Experts of a small language model: 2 picks a token.
Below are experts of layer 2 (counted from 0) of a mixture-of-experts language model. Rows are named router (the router's row for the expert), gate (a neuron's input weights, with its number), up (a neuron's input weights, with its number), down (a neuron's output weights, with its number) and show model dimensions 0-127. Each number is 200 + 40 x the weight over its row's rms, rounded and kept within 0 to 999.
Before each expert's rows: a language model's description of what the expert responds to; "gets" lists some tokens that make up at least twice as much of what it gets as of all text. This comes from a sample of Wikipedia text that the model never trained on. Tokens count by the router's weight.

# expert 7
Opening quotes, parentheses. Opening parentheses and quotation marks before titles or explanations, like video "Like a Prayer", plus stray words such as out, up, years.
gets: " (", " \"", " out", "(", " $", " years"
router,204,229,229,189,136,256,236,205,197,203,280,219,213,176,274,167,232,172,210,159,167,224,218,199,232,128,237,191,220,182,196,238,138,222,178,250,231,172,240,235,247,208,168,70,268,162,232,197,213,248,163,187,188,267,154,185,223,223,190,201,200,183,222,244,197,253,233,173,143,202,196,216,280,297,183,204,135,173,148,217,232,200,239,188,190,226,199,235,242,210,211,213,210,127,183,223,278,177,190,194,188,196,223,230,196,200,222,293,207,234,178,139,170,229,295,235,165,171,249,231,263,127,143,205,147,220,106,176
gate1,206,226,200,220,201,184,215,163,271,171,182,217,221,154,241,236,118,198,88,248,257,204,126,231,192,203,174,172,206,200,186,205,188,236,263,170,246,206,148,143,185,232,234,235,204,195,184,219,239,155,242,277,279,226,248,190,147,285,153,183,195,212,189,165,204,191,203,231,191,273,197,144,156,173,183,198,277,188,156,238,152,176,168,165,254,235,141,200,130,220,227,150,298,206,265,182,123,222,177,212,127,218,163,200,228,202,175,247,243,189,231,264,212,166,256,189,198,260,190,217,205,210,219,259,266,184,170,143
up1,179,232,190,205,199,206,165,184,244,184,213,252,238,152,177,241,150,182,94,238,272,191,111,142,208,155,210,170,175,221,194,184,179,235,241,195,208,281,183,151,187,218,211,236,221,184,181,190,206,204,179,253,309,211,253,169,169,244,163,173,190,218,172,200,213,204,214,210,185,288,151,166,203,174,133,223,261,179,207,199,186,206,159,166,224,211,129,167,129,233,203,211,303,257,235,165,157,209,162,239,134,213,200,204,227,204,201,231,276,196,248,284,239,161,285,220,213,182,206,202,188,230,254,260,261,135,162,134
down1,182,210,186,219,167,133,220,200,211,244,192,218,199,284,249,267,168,188,160,207,128,175,172,198,167,230,179,177,229,198,213,210,189,180,213,193,196,168,199,224,201,215,256,127,215,178,224,170,213,174,143,192,223,199,176,224,138,140,268,295,199,200,178,170,258,172,200,217,247,239,190,191,252,151,242,160,179,260,215,201,258,221,237,198,236,210,214,157,189,189,171,219,275,231,273,269,259,171,95,190,164,233,122,194,232,144,299,229,183,168,131,193,293,184,147,189,239,212,246,186,241,223,202,243,104,140,228,195

# expert 37
Dashes and range symbols. Dashes, hyphens, slashes and degree or plus signs between numbers or names, as in 2007–08, 3–6, and/or, N/A.
gets: "-", "–", "/", "°", " (", " such"
router,228,174,200,209,167,200,244,225,176,274,218,274,253,189,180,205,181,250,176,125,117,273,243,164,206,185,182,184,249,151,213,273,150,201,198,223,279,191,236,224,166,238,121,136,227,193,193,191,226,206,205,243,159,190,237,114,203,130,134,172,158,229,292,248,195,286,256,202,162,161,167,192,262,217,244,201,214,223,179,159,183,192,252,225,183,237,170,222,222,196,273,200,171,188,100,263,172,196,162,186,216,191,205,211,160,270,193,259,175,216,150,128,204,245,186,189,197,197,196,241,155,172,196,112,204,207,195,196
gate1,179,210,185,192,209,201,169,212,180,136,201,127,217,115,183,163,179,223,172,287,208,125,203,180,178,205,245,219,253,200,186,162,215,259,199,220,218,217,203,180,190,247,181,185,150,212,110,159,215,129,225,130,269,183,210,257,194,181,205,224,244,113,125,211,205,191,258,184,219,213,140,168,180,129,122,211,112,242,246,221,200,199,205,196,218,145,229,202,226,245,157,229,249,185,201,223,170,215,269,284,154,102,218,187,238,197,180,165,201,165,265,157,149,190,179,104,245,242,217,211,162,141,216,166,181,178,219,213
up1,204,216,154,231,244,209,255,193,241,205,202,233,164,244,220,193,203,162,211,172,201,256,173,216,241,190,135,177,163,235,202,255,181,102,238,184,174,198,210,193,221,183,197,194,223,175,211,203,169,231,208,253,151,201,203,194,195,277,181,193,188,234,252,179,178,140,151,163,193,193,312,195,246,287,201,94,286,193,168,169,171,250,208,262,168,227,212,194,182,150,230,208,215,245,179,174,178,230,175,99,264,336,164,198,162,249,206,221,187,100,169,194,233,185,210,262,195,173,209,211,259,236,148,245,242,233,193,172
down1,143,246,157,179,207,249,175,193,167,191,167,198,166,195,280,210,192,249,194,203,136,274,234,255,146,213,146,160,176,208,195,165,166,212,220,106,188,129,240,198,253,287,196,146,205,230,217,189,198,240,220,216,130,226,253,231,217,186,196,203,260,152,246,184,221,233,201,125,243,193,202,163,159,164,237,175,167,175,220,195,193,237,233,164,197,162,209,264,229,172,247,188,124,195,218,208,221,228,217,177,234,157,254,277,195,199,141,193,149,170,171,178,222,212,268,293,224,276,136,149,263,161,108,214,193,234,243,251

# expert 30
List-item hyphens. Hyphens starting a new bulleted line in lists and infoboxes, such as "- Born:" or "- Howard S. Jarrett"; also table pipes and equals signs.
gets: "-", "|", "=", " |", " -", " Binomial"
router,241,305,179,127,183,332,261,244,184,251,234,215,237,162,180,207,195,222,182,98,189,204,148,188,215,120,225,209,225,183,183,224,200,207,160,217,168,217,212,262,145,254,127,195,252,234,210,186,224,202,197,203,218,163,200,162,232,225,207,186,222,206,216,227,121,277,175,185,177,168,178,263,162,228,184,212,212,239,191,218,256,157,247,141,229,196,305,206,197,252,194,179,273,210,136,160,205,172,201,174,207,214,190,217,167,256,228,243,181,287,172,233,243,199,195,182,212,194,187,239,156,216,215,190,78,179,215,227
gate2,177,150,180,175,185,195,199,212,225,246,184,277,197,159,235,251,227,244,200,253,116,101,257,228,201,214,183,143,182,133,230,203,208,190,190,261,234,201,269,160,177,208,136,241,152,242,231,174,184,95,231,271,186,179,262,256,198,151,240,216,198,224,183,156,241,209,200,191,217,241,248,210,202,252,257,212,189,124,191,178,230,192,211,195,128,212,156,150,174,150,142,183,152,212,142,155,227,218,135,174,148,177,209,166,215,256,167,219,145,198,188,166,181,206,213,136,185,139,235,184,165,241,188,177,211,281,276,270
up2,203,158,179,162,180,201,200,195,253,217,193,275,214,137,219,261,209,252,204,204,142,104,247,209,173,180,183,117,195,131,241,188,249,205,175,269,240,159,276,145,153,209,129,222,134,239,203,178,164,131,230,267,167,174,273,259,225,152,214,190,219,248,204,163,221,228,223,166,206,226,274,182,231,236,229,221,168,163,197,193,209,199,224,214,111,221,182,178,169,154,153,195,148,228,133,162,230,217,142,181,172,169,180,169,211,234,161,239,173,207,213,156,192,212,234,150,206,118,227,191,186,226,189,173,187,274,296,268
down2,215,171,216,203,139,202,175,169,213,217,208,236,224,253,242,272,229,214,244,143,220,220,202,247,167,159,258,233,221,204,141,195,139,209,212,90,175,131,170,236,208,181,194,148,249,142,149,218,156,204,230,185,209,215,147,185,190,249,125,275,212,225,180,211,214,170,219,178,202,194,170,206,252,259,183,158,219,173,176,234,195,172,206,176,183,181,179,163,219,165,233,231,223,244,221,186,149,269,181,191,154,220,194,136,208,184,129,162,174,267,145,202,258,300,170,218,242,207,234,320,277,190,145,185,184,179,96,161